Weights of a small mixture-of-experts language model, trained from scratch on English Wikipedia: 192 experts in each of 7 layers, 128 SwiGLU neurons an expert.
Below are experts of layer 3 (counted from 0) of a mixture-of-experts language model. Rows are named router (the router's row for the expert), gate (a neuron's input weights, with its number), up (a neuron's input weights, with its number), down (a neuron's output weights, with its number) and show model dimensions 64-127. Each number is 500 + 40 x the weight over its row's rms, rounded and kept within 0 to 999. Numbers have three digits each.
After each expert's rows: a language model's description of what the expert responds to; "mostly gets" lists some tokens that are sent to it at least half of the time. This comes from a sample of Wikipedia text that the model never trained on.

# expert 57
router:449565540544561515542560536542520491416527482579452522469549422492530511474560513537467528494516483473532444448525501460551535525555481504509507503520525504461520519583504512429435468542465552
gate3:495527408511523520519475584502513538424481519534534539468517515532472436495445580392542453537500522491555545567537490601483510556476410520508507562509459508543516506514545444525510541446471521
up3:491519519544520533496541445524455550495524530530427400558487460503576514437549460583570563482473507497483458439483550525538518456545527490470478560526503503484438563523559488504499550522470482
down3:507546505502456489478475480543510507435555412503457466529525478486491553464460434507509508574498575487469515491559544484521455550577474438491504607461503476520503554539551501572411447461509477
gate4:406475539568535496501476479547542614495569469418481500515467528468540525496460455482476466584497538528504454468478576476530515471443477496502514495486507488479552487469490553464474476488506476
up4:497549510492511521488519498425424506470458511507539537523440506436452569477503455500462419495499550474493464528546487525448530417549495478522535483516524417557519470485498537462479519478400450
down4:523571513499559504472531532453466501513440442465537491500576470430472524439463563492539446472464432526594526461454452451554475494508431530467535519533551485534447459476476491531491516503507550
gate5:525549509510521507557448480503472497526538543459495534538498485451553441504483524499496489538489529503439463499464568459482542507520512529522500419485477473531490555537524491567488475522466499
up5:558589497484576573478449516526397483479491519475561529569468491521523384482436478511528554511482513505452467531493575439455575501546476544515509502431499516508508602548563504531512557505420462
down5:447515437574479489543542572490470503504558428544445538551595462500435480535425518479481490476436586519498489471571586519525472495534451468453556449506470478463451468547453488525577473501533495
gate6:523515434525426516528451479544470472544515490481405554439595530560501591510464503505495491467401520492471534472556535465476460581481468506533487441485521495536502535466514516544528530464481501
up6:542535518524452473481477533536518513379562499541440436407552431587477616452415492538536494513451512554520515526499527442482498490483461534591488440495500502478493524533486474513453573453476587
down6:528467442510507518508492584419450456456467504465528511497438489513459547551463452519496507445516533521478486528422376487555432490480555501477495455499496507558441481452524513509466547502478481
It responds to: Nationality adjectives and country or state names, often from ian pieces, such as Indonesian, American, German, Pennsylvania, Louisiana.
mostly gets: " American", " US", " German", " British", "ian", " English"

# expert 18
router:485512480437530418539546560534515510485460516500467527485519414496442529483561533493547535479550449484512468592544453461448537497494496529443469543454536486441509545548490556529454444548468528
gate0:496536543483581488592532503448513439484528550574441483518482454534546546466495446493473573434495443490481453491450617518518530546484466423503507475458527491496515437526509506464522466550531526
up0:486472519509474502497495485457454433497478485483488431497521492434503455508433470507570483453482496524470541573486483459563528500439481435475477504491525496513491493554505507487487527478460547
down0:499406423516489463472544512565501501484419513469486506507520444495474495534463540482499534427401526471462510578493509441495488511506508499523514552455567456531471507522495474515523453496515442
gate1:474574496465555483503451478595478541511494511526460525496574447492459485544460511520521481471528494463540533479428461555452540510508436491455473362483550485524483485495475492467423497537487468
up1:440443501527499500497442478532488500520482439489455557450496468536481502504476481489513450502568527525540501501546457557469542485412502459458445456514495459488590393615540529529487541491561466
down1:475442458452513471502543511493451432497494560537532500492451527435524509484456511489444578482447426488454539477503473482524502516514519495500466511411562477523494445482450490460425517452507457
gate2:534480492454469516540481487442509548536490508567492536584487515554561582527489491531472543573536503511550510493606500528509467486532507455533496529403589565498454479479531442529476540479521503
up2:513503536438461488437502456571562554493512494462516507452471497547482481562505528507543494479519493465455564541444519434576550449489565470456472493386527501489461515493496486447461467451470458
down2:511519540518395454519498560486559578463494488479598497507490524429430513482434491466472501519489550548458474508541483544469465484486557491492518542490530472473523522425531421490502498499458493
gate3:469476487561551478517570514446511486490576559488448500470488522554526563455460460522491490485532440449501495484576522450509506512567501510564495521530500451440507485454526486528486512508513517
up3:510516552424510539487512534545540404464488456532535559492535475458549469569509486504557541538510445481509558471529496487556490487451513455453475473460483539553414563520468515514542478512510555
down3:423485444550493498488501491525524524483533484487499592492540503571457477434520462547481547502534530533448491498508553488442505468493546510392472575488485511516489514519558507549569468497504482
It responds to: Month names after a day number, the digit 9 in coordinates and years, and words like million, satellite, radio, channel.
mostly gets: " September", " June", " satellite", " fan", " electro"

# expert 43
router:487519475489531501512490589477512444465447532487460549554529467549463453581511493469485517521522486519499468467496461454520483487505568468493493552429528531427560476519494549492467460516543451
gate0:425512443507516534468473550585525435475519545546538524544526503570482470419463569535547478542518558476460464509474472411620458560500436477520521517506479448400579480587522474516501498411482447
up0:559428527517427502499461518539545509453444534465465509537490524541558511508483528484484584466576488522473458506530534553455419462521485519502539485503508424493499502569495508539557524478511496
down0:509512489467561505471541531488453508535477604449557508450433450403552528510574525491528487528518507479524481499458505480505423485433590448473592513547460519493464546527555502439544551458525450
gate1:445496548518520513502457568453504529538571547500512549547523497505519528531454471503487409518466544421486496501505484467554513481518466507469509477490476475568506453473568573518465446445502502
up1:504479488451535533568481424516462514481488470532438487484527544544484481523522527554547539458525513490500497541442468458533421507566565482499526541475517461449481531545429447478499481553584475
down1:486493533442483434563432535491464477488460497508442539436485519537516445526503521538559492505526481482524466529513628456414462524455482457521510506418500482482491509490464468478558430439544491
gate2:575476558454474481492533507487589457397507507519494458528489456520448491478554481509498452418483545537535537478507387438555578537531507493578464493466525497477520522522506510536522533554434505
up2:479564494499531564500517457489509491567490455486492572487503503518552465474518515494436578516430487457446447541463564465490519542470484491465489445516522439543474423453558481467467489396569490
down2:526493538419527544486512514505478562482494450592433463556551546481554534446519495449529474517520503469455459437500502534498482525494473469504570482526526470427459509491561536498473478536439565
gate3:461526493483513567526505463491585500494466546476496586552515522534543617537485501521503535561482572565519473585553548499538433533475474577490430450473462496489470432466519481504522518522508467
up3:581512599461470488469515466520457481540508416524564478480487532481429454486464520491596540423479483472460579466491488487419546453556456422462493492506525467506573518547496481476525487504572550
down3:522492457496506481421455489500537575466520550497474473550429533473547516483493453478547459482561519511433496531533415510487498541542588428481389491560538523498477497463483507506520531526450510
It responds to: Common nouns and particles in narrative about life events, such as death, years, home, died, out, up, down.
mostly gets: " years", " home", " life", " out", " death", " died"

# expert 25
router:485478486522576426512499528484553513484537510531504530485498500606370477516575482495526520515513473519509490546556502471347548480467517498429497548507562534494558553517508520454474449557515590
gate0:534541468477491454489573491488457498514493472541540507506489449452469466506610495518470573537438425514496468501494495477527507504430500496498485480485513508449446480503401590442485511511478481
up0:531435491498472431449552488500429508433443513535481476564486541449475561524570546477486544507483525463559454516564570464483568520434480437392490536545474484469515597539481535472513542524497455
down0:492480462536545465553471522409446485504478536522512485522433464577500562518522484475429530504503460457600497477519482501490522450534482583576522495455508576467488563491457445439417505472563500
gate1:392510508464533545460511533533467529524434534500508532501551536554438429475493497439553535488451528480510480477453464490502439517472507526491492446476535498568493554547400497483484444473531509
up1:564464504416490455498457497486491556475525510502505457544488440443548534548542502541525501461529546527462480438497505434496523547531482509521462510487471470425463425472539522503488512488473543
down1:520464492436460479541470477567564512481486441583456494488509521506467489508525490515472508486541577496405447486468595516495519595554493557453511542531504500539531474526478526417559538501516475
gate2:515524479497473520478394541563555565487419453534483461521476456479477431463447493461509507589459497444457484568529507539454519532532433502429469536500548497477521529516532542504461462572516482
up2:495477491518505538513602478434494430516566521469476497482537482517503565554532516484479483429553535487543553437505434474546526517486581523568475503541495514500506417466487502500582531496424523
down2:458559537456473499504585484508486471486524503532454532520531538505448449568467521490556477508437495480483505402421502526497489468465389491566461475480445516485508485530523557484505506525547462
gate3:486440495537495531576458476461509478492510499573546511560464431611470571451494499499449426501547460481489499490597528496482452511497511565494548496448526503530579470537521512496433567587512519
up3:474439543517454539584500472462503441501499505531510467587397472603460567429457573489470460475531458451562456533583515508502477493471513545481530492449491524520488478532513524555491585505537469
down3:547484509521543449514463420522457461461455488518524406525495504523510460566493545516527545433440517501449506519518435548538513473551544527494444503506525472490534533585492537524494546504478486
It responds to: Digits 3, 4 and 5 in codes, model names and table cells, plus number words and Roman numerals like two, three, II.
mostly gets: " II", " three", "3", " two", " simulat"

# expert 45
router:501516572490506501489523503519518515471494490471448546453540463488421472568572493452544490538460419527536461540500473509488518570563486505444516452448541561492513516579525507574486482540492489
gate0:480442495551561502472449529591523538504420438489479520503518497449479466481499531479454515493612484503449436576466491490505497532534535449475465500490536570392529496510561534500505515495512542
up0:484435522568556493493550460500473485460474509532458482522443479489477453581513430535465530443525467517473504502505426479468505425575551519513497516520514486507537538439550496454581496536627524
down0:506495498489472550546524465563487516498475486483525521510474477407429537494454514414498480478544528529511453467469489425534449469553568499472474521496560497464452522477569555490468460509528540
gate1:457506538469444500535419519598478491490490519504503483455536500452510455558530537547518498489531407543499491497429450515480564588490457533449455465518523533523495513481398457485488529492445470
up1:556522444515542473503535522437491520497559521438534480482502449560454537459434479480524521477442596459488503481532579469486484444483500507480488477486487463476449483479507545450553543513473544
down1:503483472476470473469535513479434492469514439566492447526529499472539515454437487518494541486518469466520472525553527567513497449564449555580545540452579510513560486587481488471547464446456498
gate2:525551440466487512486464566555500475496513472504505482544487419477561510543546523510479503503519477577502479431535535506460420535566429488409450494452565509453454449522522464568449527533444494
up2:440459514514501450584497415453498439566512507505482584472519608497425519429524509430471544476507530474535579593507546507534540525453584498565545536513480491520544450488491507444509511450501506
down2:443496501508490494419474445519492512565466416483448429510453522489515442455483531476491475484491542514462490550505585470561568546551573515556504546611568515539469527474506464549501490546514479
gate3:436511485537456469460468484534522500554407503439506604488533450442444553510539532440492501531499458499511406540491559400459567578492402534481492459495505536484529522475471543439487478539470472
up3:544495519504530528484466506541490516509519546499481433544528503436503487447611466538534522519577591540499538518524527486481453505502531517483538477540496486449547511435417561486539555517568511
down3:492504541457492544517481519498522470465549501545520453449512448491617534445556597521452466507529532521541527440453554518529528480604488461453483461505510480519492537468579475499431503547548492
It responds to: Word-final pieces ending in a, mostly na, ma, ta, ina, in names, places and terms, e.g. Karnataka, lymphoma, Quetta.
mostly gets: "ina", "ana", "na", "ena", " Anna", "una"

# expert 7
router:489488521498522515537524520508529489402526526526454563398503461480518492519568520517581507572535418421518515463562480537447515515461527489495497482514515481493520482501538501485497480542462550
gate0:475460494512523480498512517524580492465551514470431501481496434501487500466461480454421470448534519443521442503550504559552528509527544535497461481530472564440549457486549515453514521503429528
up0:595529460511485455522503502530468478538466535519565540561517538544475492498526502497517527541441523583416575459499493450516496540472458512502534515480518425493545516487463484564475475454527457
down0:505452476417521526556486474496574441511508497539542439478459562511527346573447544481559564526486452528509455528451461503526494518455598504494491505408515504488435523470475450458473474516474480
gate1:545493491531567546532484487550515530470468515504437426416557516558547460546529582444444535525541503472486498485542522543500486502463590549529514520449494478543492461488551403467516531539501467
up1:564533489453550523512393523486472496457484485465521453513508478479502483536496491512483462548529491489442485460533583530523494548450505493478416521520527565540429507508448487472478532470516434
down1:483535541455506547466535431498451487488502557450461447505546587459511547461556541486501515498509482494413544530480478514414466547526493551493571459524466487533546552542523520572498509466535561
gate2:486494484517401461530535513467552497571486486474522441519511462476487478463481466506561478418441431474544537531476518544503546510461490495517576524489488503483483458506464447589513481470370465
up2:496516517508546548451416448456448475464508508483477477497513528534514475473502468507510487509584485491482491495515520463462540405513492495569519489477481493543483561529499582469458469492511588
down2:507430476471563457506491500516496488477523566510492515410397558455516480490562531577447475512554497503506485493518490525555455455464570529481517460487471534527537489476523461523496514525503528
gate3:469498584492533463406469560511592508444496513481523500506456408484467461480487531482560498460394457416518480435429555535455534517531572440476461537446523515463526548490490483508507513466499528
up3:539460615557521455493576531500500555493542558527558518489443456461455470480497540391533507489439433407484500442455572548478538537505503430454476519481493486474518512485520483521483493497434489
down3:457492491489497534500539401547483437509530507527437517589511507549499497484391476465468488520473545481497455449537513471507538593549474453486524471475460567480503474486500484449602432398467488
It responds to: Capitalized head nouns closing proper names of organizations, wars, awards and events, such as Force, War, League, School, Trophy.
mostly gets: " War", " Court", " Army", " Cup", " Act", " Force"

# expert 3
router:505581424485517431517512545460514516516530513542466488498526471491463448498516529511594546486468483502577462481573495508489514508540527453524444520494540517492528571535461564495464492552499525
gate0:509564476545488483522553483560505493450542473524480407475533478447421554484589489531560461526568445488471475498520472467486543496514529463509545470482506500457471513456400542511531401526528468
up0:490434451501508469560555499557523540457530520512482445475533465472515450472465448513503488475488510552520458493432537567535464499537506518419583588511484558500515576487455492561541466512495453
down0:513569515556494500476612525504579493518523486470507543522501485498498508522531478483451475435489501475546420492514492483511422479487544526509592474498550475500550513477550477484511520524464455
gate1:519451520466502486536533514569519437535546499443415556469491496497498461495495478415508478496549562517482485491464490415528573572532467578420506492560534439542487483468549522514536531504515490
up1:484527515516498529435490540413469512540481532553510508525569505458539464524531515523477469498504482527493498538555487455466511502500514531531465491484495576527446540551466568501526491529538521
down1:506478502546602597512451501502565475497618472554560484519568536522460477504501525447468508508488537507459537499451508459506537477466453530463519446494544566457466514563558514519473481498537427
gate2:490503500455534533496509537450536599491443515507509477481474497480406416419532467488525514447546462539500469489535461569501565504497512562562495434454491490487517498539416499569458511486509567
up2:551537526463537528540494596468489491499425465449472435440472511401415478443551479459498513471540475524516496510542500499435554501518485573564528463434515476522483489530494480555458513462515558
down2:517500533558524525567484449492444458567442463594472474471508501578521516466458512476539509525493456504509514498489534463476510513511497471553403533494536488619514492474434578481488503500513470
gate3:494481488511468519542530494501457525482528425546518530474543524516521519469542456477453486483455499515519516503570486431425419565395550507553446547463450424483484467549480434474499504521517441
up3:463456515512491525469516572485471480421482490515548466551463499479519533472491443506420413484467504527575485518499535542460398519508501505544471551448469489535499546512469474477453519486526439
down3:514489387477580494475551532485548530539498538560507474491548453497547529411422481439509447551574488453556450481475489486485471495530520504532534423488496469422469561479512496459467570486565508
It responds to: Semicolons, commas, pipes and line breaks that separate items in lists, tables and infoboxes, e.g. "membrane; growth cone;".
mostly gets: ");", ";", "‡", " *"

# expert 36
router:501486547447481462504486517582504474491529497558429541432496452539507485535620510545522479553555420484533420527580497475493498563506468422468540515491521518502461516498557565541460445523436554
gate0:524481503453510511499482512512515503455459488470461503525543511498569472480563538532477498532527441490468489438441474447532503522467493487457483487472513487501442490495513530464487518553545481
up0:473475466535519579537530520604527521575461515518531479502518544474501537473494440395520556477492531486467468503494481485520510497535538477541526513482467485537584499454472539532497471458460512
down0:484481506517500553509487488521559574483489458448514554534535397516498512504414522468477567526496537477478513483525478472472538488516540487571518511459539531504534590411530491515470460488539540
gate1:520469450486493506441494458481540529473525537478527530463532500524519519441517486521483516537458472531521576566506485443457539521601400555512504490443536431488541585458491467517509516521532480
up1:489473564549421480511468507489552539522501543549458512543531493522457526510505466511570516540537457572511491580526481547517563503457437481502554522495426489488477503516527488539541478572486467
down1:546482496462537488504482471476517499542520642480532468499554520531487447533486494561523505515480486435504421529510485494528513521541466564487543433514510550476468570465489428575510504466544454
gate2:462512467505530519526477487485470478493470414533480527491531467510463563538434506532520494543457506465490540501610547526462412515542563457479527506462479562417580517487475517492530435538445523
up2:507464448600553509464538512457454478558575520509493462563559521529478536538511450563536521448476521546496475482349505516545554435502487549523486482577522473546503510518484472518491519482461550
down2:528463478554470408521522552461488479509517485516480532494507548474525432541505461491464459493481471502477469466490570490512498518471542505455535444527535564553568566477534475486497503516535480
gate3:515527521505464446499495514424531487584453529510481573518600466463513476505524525509527518482435485527515481510508466498570497550436433440489542524477539502450521499564498445493461513568503528
up3:490488470471505553552542478527459509440506500463536397531472524568457489529460434446509456548470481489503497433464534558505513509547546616507472491519491541460510510445452502476512517500448495
down3:487523459431533526456474411525488550534490467522514437493493472464511520536453404411470555435493447537447513528562470506570476437457519569430518542515540446516533527518471453482477502556541531
It responds to: Place and institution name words after New, commas or of, such as University, City, York, Street, Park, California.
mostly gets: " University", " York", " City", " London", " California", " Park"

# expert 44
router:448517509506572462567506563516547493491488460505478491464550510534454551493515505527476551518465488518556458513537462515436478520528483501520501499500539524516487514537472623487459472557535478
gate0:558397551471561513567455585547532448573531505548452508468514547540504494478568514564524494547532507422486513426493567441468548525513478493499467509468474425509525493480507531580544474548545524
up0:570433498423549489548450581511493434520457525465506511513492515448543510485528480532530453549426522463469462515493531492447501500497484518527443470470496436512512535497491500607516471566550523
down0:511544524392615480507492399519450442472481478501457447529515493497521514504537470518402497528494475446524532474512484499536465533526496485445531518554441416474487522495458509488504539566490495
gate1:470487565533503537557514519528499467593431506501527552462526447470504512433517550473455525427505563518487506532537500479466514526463514386413500502520507499436470529537517476450489489504600445
up1:545510511501446478418484487528536538455549450492507477559455492557469549595491503503466513630571438497435494476507457485486527530562517528554504498472481496525514501470510501541545511502423529
down1:552412486556498462418491539544473519438549512509487463573434556511510525501512492491442470467495547477475456533520448582492546519536484467490467413437520444508459547571451529503495457489540543
gate2:495492467503471475448553511535495491456622481504514514549455534471551510569480496503455439516485513522504535539471490458430416499513397452480444546508479512519495532562496524565426502566485495
up2:468470580482467525522554422443528476483532491477483449442526483520492562444543523487477547529447450524482483550485543536528518494476527442580500435431532417570519449429503451491498506569492493
down2:499472517520491510490485511491466454512560498510500550514524512507534608509517522428513457502457554507590487394395494491503487486501521511480485462502509510541462531536487564542497473482539445
gate3:432514542573504490516500509538494507560526476511471504470534493508481580481500541483535484473475541545570511474575468625508436566500549440451488537509522529542537498521528555503508475469519467
up3:518493520469584413479499449482476478436488514435506514491500509483461444508485545487505553541458451498463479488477504468489484429491475549487467503468465524469492425460504551536528502446417518
down3:494479568549539495486512560518572458433471453492587527512504500485473525481426420556561544414476546589496515505470425462526529403499464520473475495499478503487479517504442504516514474504472496
It responds to: by, colons, commas, dashes and "and" in credit lists and infoboxes, such as Edited by:, Story by:, Publisher:, officer and engineer.
mostly gets: " by", " Spouse", " producer", " GBR", " Producer", " chairman"

# expert 23
router:434515547510520465500468536507512480430459515484454484481515491515471476604566514415536517454526503451441422541523452501471529517503562532416519488485544496518506500623489506578465487518483536
gate0:471421486512443489426461495517527529503515486496502481519536460527498407524545487522563550446516476526475549481473416512459494497533548498504564548504517532511499484552501563546447501497524437
up0:577559481469482478577508522524412515448530523582489446459526604451472526424472528546491502487495518438457475504508535438518534481518434503548440489505483495507556499467503456392588482541465501
down0:452511478498609469560506523528499526556499554438489527522470452553472478575484572492467486448470509561516466478565439504504458607465536459448461563531509525477526538443527522443494548547474522
gate1:497469506547522469487574500514457551484509618497552500504519510557536484568402473462464567499534506462534423466493522515491478527445485482434422514486504467511433525473486446462531536516478503
up1:511499450486453450422567411510488460529528518528456484519472469542519505613398478523490581573472514430576489474499472508506466518477521458499464473461492511489442523504489513492513531516550477
down1:543521481483547531536469461462426503544504447480479472530542400506553498500454465464567517526465480521519519504546528551522526511484513487484557499516489565539494473501444498487443479440456481
gate2:470525508448525477520477494403438475396447460524497451574534478490528490554425553523494541513513517534479512489572527494505482478484568522540482532404484526493444530451515437513514487567457518
up2:570530485568484538523516488481478500493603523559515486527487499596443518464519449492497499502385448557531517514492546553498491549514502409469522484541495531563504459563529582493460509419482509
down2:516481510523500463531450440466481479561504489459464469464541562568524515504483505517497476500468447484512595463530451511489529524431468469525445470461459476512498518492466497459528517523516508
gate3:514498544555484550498507500495487507513599538496521511518551529517475530500423499472487466445541508519525459503517449536579475541452539550527521474506504492508503471492497519477525497547460520
up3:468483476434474533516463489477546495512484510505508468442475511526543495558586536460532541558442480539507528545481565525439524442489543552473423568533449466466534448496490545511474510459554489
down3:460526474442481525479496511484511459540495491523483487506439515567500482515542525510502531507493468466460524457531526510502542451507484504552526511512459455428454484501478559545471465516543495
It responds to: Consonant-plus-vowel pieces like ra, ro, ta, ga, shi inside Japanese, Indonesian, Turkish and other non-English names, such as Jakarta, Mitsubishi, Taganrog.
mostly gets: "ura", "iro", "ato", " Tokyo", "ada", "iya"

# expert 31
router:516541463424534470536490556523529529470511509497455526518521455464457523506551530526550588517522449559505453556524463453467584507504525509492497561508547511469507529575545588507443438543508536
gate0:444485481541481468536522509577518533503535488469460535544524409518589472502555580492419520474462479453535510471492504541458514521479536527558543565535505456473535478543473493449451437486505456
up0:474471525464552413448470531479486448509518466505444455496575539535586497490478567526454408457475435459535479528469501544472462532559555529543491572508524457487548514479501434443513407467490491
down0:526516490465487518486470517528430476507569481514579583478493432602537451534493492440496501504499551466579570448450533516459474505429515441527507471498520514527480519459549534489461460462492510
gate1:522492474458514504502526488429509531560510560493523493529513547493550471557515513523476470410467443471515421547494495562554479427481480512417529521502539530555583471516508539517470525505529482
up1:465472493486483471504554577460546451547519564492520469551502517447472544513502495502531544517450497470496420481478477413516543597542472577462485583475506530550526528483512432539458508468558504
down1:451458439482552475500496609480511532557464511451482516449434487436519450539541405494496529487529510467464501457525423432418501413482420481518483494506493436481462534523434560504452428484480495
gate2:550474434457527459544513581539502420512442528506494551506462509422487520464484572441518544480510502513510475503609489491483456525520497486522513453503484471494508519478559501492491499515487491
up2:567512531457531500493497433526527453550526469488543497552500532534461527520546419496516469463513492495449485442592452535511394504502465485563449494481467568491449561474444568510505497521520539
down2:545488496529470532498416508440495402448437440535510523499584515429505489507596563514555532383427498470514518503478408463441536550484546482466458464519497543512557498453444541558447438518511484
gate3:491509467544547436557510481425482454515511546507515510513560517491466438481534450507420459506467505480535493446417514508466446453457503532497519503495520451455512536567498379506475483502531511
up3:462447535535523486528468532497531438524515491486566535494450542519532471493472523508499424509504493507571500440455486482488400544450500538455506468438516519507480485618460509482507563520522563
down3:539512496510442492534477446570482585508432538499518430514444534533464460503561499437539426532532468496512531530477450487461467557505436492540516500393435518482500431528553474475461481515517501
It responds to: Scattered tokens around publication details and lists, such as ISBN, released, published, commas and Tamil or Sri names.
mostly gets: " available", " sq", " released", " published", " Sri", "SI"

# expert 14
router:502567458433499443537524542502503536504551474527467494538516476492457486519572532456584529505516466533552418501547482448477570493492531505513491549456523524496520546551521507547480435549531541
gate0:494539496525377529465478488530494507511539457433474476514510435525499506452534497463538587462523498513466490452467501530436481441533562520435573448548500538387545510456492555442440464525547504
up0:460499467440588423515468533514501436540475473497462560456480542528516501503451488426538488415563528520531554489482574466567538460574537512533570580543486497569504501502457522541603515505417523
down0:471503498488500487487483534529521435454452477495426474516542560506556506491510514452386491485485417502501562546470554537484553552478440490506539523508493516517487558478496489555487438534486495
gate1:481478492494470419569503551519469477446568510548512570411460507540410496521527454515472521457544508528498495493519486528501594490449580453581483530434574497521497469566471503544419476584523450
up1:571441532534505425429420491504486524418491544518531495512471498555454524432523487513524468486466499481502492465562532524544542429465533506559501544481546540547537487546482547454445497454509500
down1:450585503481474461491480450496481565499466461552497504433484412452500575473491467505509464619480558526520463523476481412470481457533466507519554525524465516494479508508566456540493522486505484
gate2:470550508516495472554489508515465615538457539507517503498535531484529444626440436517510491455569560518514473467493495530548521592513521463433528444468468521548473531532535457548558515503559548
up2:437494595550443454432461521495447533472500462565496475518494564522510522511508508519398557477500497498489536545502531543503475537539460559552505554487505517500579488590454478531505494534511519
down2:484449504559518434517448458462540457482439467535503526602488581591481459494470515594562438544545462479541552519563487546515477503550525575487456521555456467516470461535536461478489498455521443
gate3:542459500489498471500526482532461554436579479522507523537517546471524447518530533436488508544518459493472452460450481526474550480452439530497480517533528552503487518536498458562422495521449517
up3:548548513539498500494518486448476490497496528442494472532486486523525546422480553504436534521516537487468467474482521447419527492473544495491510519503495420447476589524454561519592480524538500
down3:490471511521555546511460464509474578474469432465535513492525477450468448487517408426508526469543514439474517431495441485434535421502541471554434519487578582448564435528485516532528481492482549
It responds to: Name-final pieces of Indian place and personal names like -pur, -har, -ham, plus the "9" after "1" in years like 1979.
mostly gets: "ham", "pur", "nor", " Par", "har", " prior"

# expert 0
router:492527490442517448555520543513537563481457542506465550483533440463441485537576534545534556484505450484498456533579443462446570548499538532482483530491543506457523516586520552523453432562511495
gate0:491542535493520468510459489549477536558467498511497464452520400441544452492517529520471460462542499522465521497449531582476543500502480475526499541481525561519487480541444552531474447485490482
up0:488443501515509517565556491550561509485399514422557556494481585501466525479457520489496466483454552499519436484628468468486488497515422563433493504533504450518511460506490489445488504460486451
down0:446498574492513510545502567538520438536507510443514475513490443425490498542552549487491542447490514455476526471466545526540539538505513545518513501505526504477494562499500502478604514457500457
gate1:521485526454557471602516521612469497517492577508501502414544515535486442544500508472520474457462508545459457522535519481499461504578516476510607541499503502562464465549490582527460552529534597
up1:450556541476553459494533524482536508513492486469475464499563522430390471442538557527540529610516514496475454467537510539459495536480427436455518531527481522478552498543433525479532456498493468
down1:484557511525474454470515443479574442507508463457433521534479515468492513521478576448564482493487506481379491462511464506542440476484527555475533447493484497482592468509473434511517424499545490
gate2:477479519479493432563501609543552465453506499497441448452541441425564486466550501491536488464538468529460501478565467536489485484513423500588422497574573437538475478484547449518546528510464446
up2:540547476500507527404512539470566495519444537476470483525465485543457441517486489412539473558516505444542423583508499535507471529453534482551498417488493491483483458451489525515494556484495458
down2:505543509488523507465481431566496516476617474516532497524425576558490506495459533572478510458513447466420448547461544514452491539457573483506481445517497458538477519513513450428473532419530519
gate3:436524440583487557494528522459491477501510477550491475478464521557480540494523518523479526484558497511521552532459496513515504484459504442534457466451528430528516530547475544529548494517455473
up3:520361458486477505522602489565484521451469543477497462492493530444515484449537513520471464492514454544523407532521451547487479461530490493500481445499470502493570476518573487515531552486523529
down3:524554487552546535429541551460516444513565504453523556440525528471510535548462528521460596524542556514501527551534520509448514482572572463473535529510462525515534478490518472491510446496522475
It responds to: Pipes, asterisks, ampersands and final digits in sports results and statistics tables, plus words like that, etc, every, These, Jr.
mostly gets: " etc", " Jr", "*", " MF"

# expert 33
router:519513437441476511557505504518548471520424458581518529492509568505437521451548482510431548473533431510544471542542476544518462461460516479487500512477526481428492573502485490497463482489487531
gate0:453520431518430537515503482518503476539519456534504495475544540523554573481522392523537533524539476460398472450527564554541471543422562438456514476626531494512524548472481522482499557554506487
up0:468501514454489503516482528489490448414445483501509473506474435489539524487501469410515518530476524520467498534551506554508485502511482539476493483396437469453541419540518481485543482512477522
down0:560517529509540519520526478500497523450458511491540412530450465556526552441455490574487448539446485540595486485520576458508493453500516473477518510525539551431570513491485434458466522517517502
gate1:586515503476471501519484545520517527472582484489499434536545477558566592450532489438529459529557537470482534535501498439517477471520553466532561569561536415494463505521509537463440432495543460
up1:407480506584521459431443436513511479481496501517512498476454539453452507511444554537458539521447524532435503485553466517496537477484500564490486525488476591460552421505485465549543500501527533
down1:498473429491564546509483519467532530490575499440524503509550452458479526504516512593490477484560558493464464498510419538533513563502492503502473462486464516542549398535478534451505499481461584
gate2:560515437493489574536509521512503521529490508513416575595509584515486512548464547511551569473500495481577506467490495503487469452479379482521487547485491488455504494444569483504505488473447520
up2:534497470530486493554491510518399502550502546551494526558524493513546520470483562465491511496555522465537498515509516434463447512436475539551515470469500503465517496419482517535457497485470509
down2:478459581553468536562429484463483492512488470448486487523498522535520545508515550499563544590460512500467488512497457525492539577521539530518527548505524451567486503542448494422503565495471467
gate3:540492511446446491561486511539571537469533368542529495543492512477499449525526579531497483584557458411513479430501424549463463417485544489500520531519532524504503532449546476459491476527470481
up3:495507391564423497485490472505474486503492547516475431499522496456514483462505531505516454480506532524459500519520480471534540457438516500531493533541517466438569454464436520505460518521500503
down3:494481529518473568507472498526487476522478544482610495498503465502532503491427492521469550530523568520496485446500476529470515422481390511504497525578522473421520487468460510472445449498510550
It responds to: Word-internal pieces ending in t or ng inside longer words, such as subs-et, s-port-s, Po-et, H-ong Kong.
mostly gets: "ong", "ung", "ut", "port", " Hong", "lat"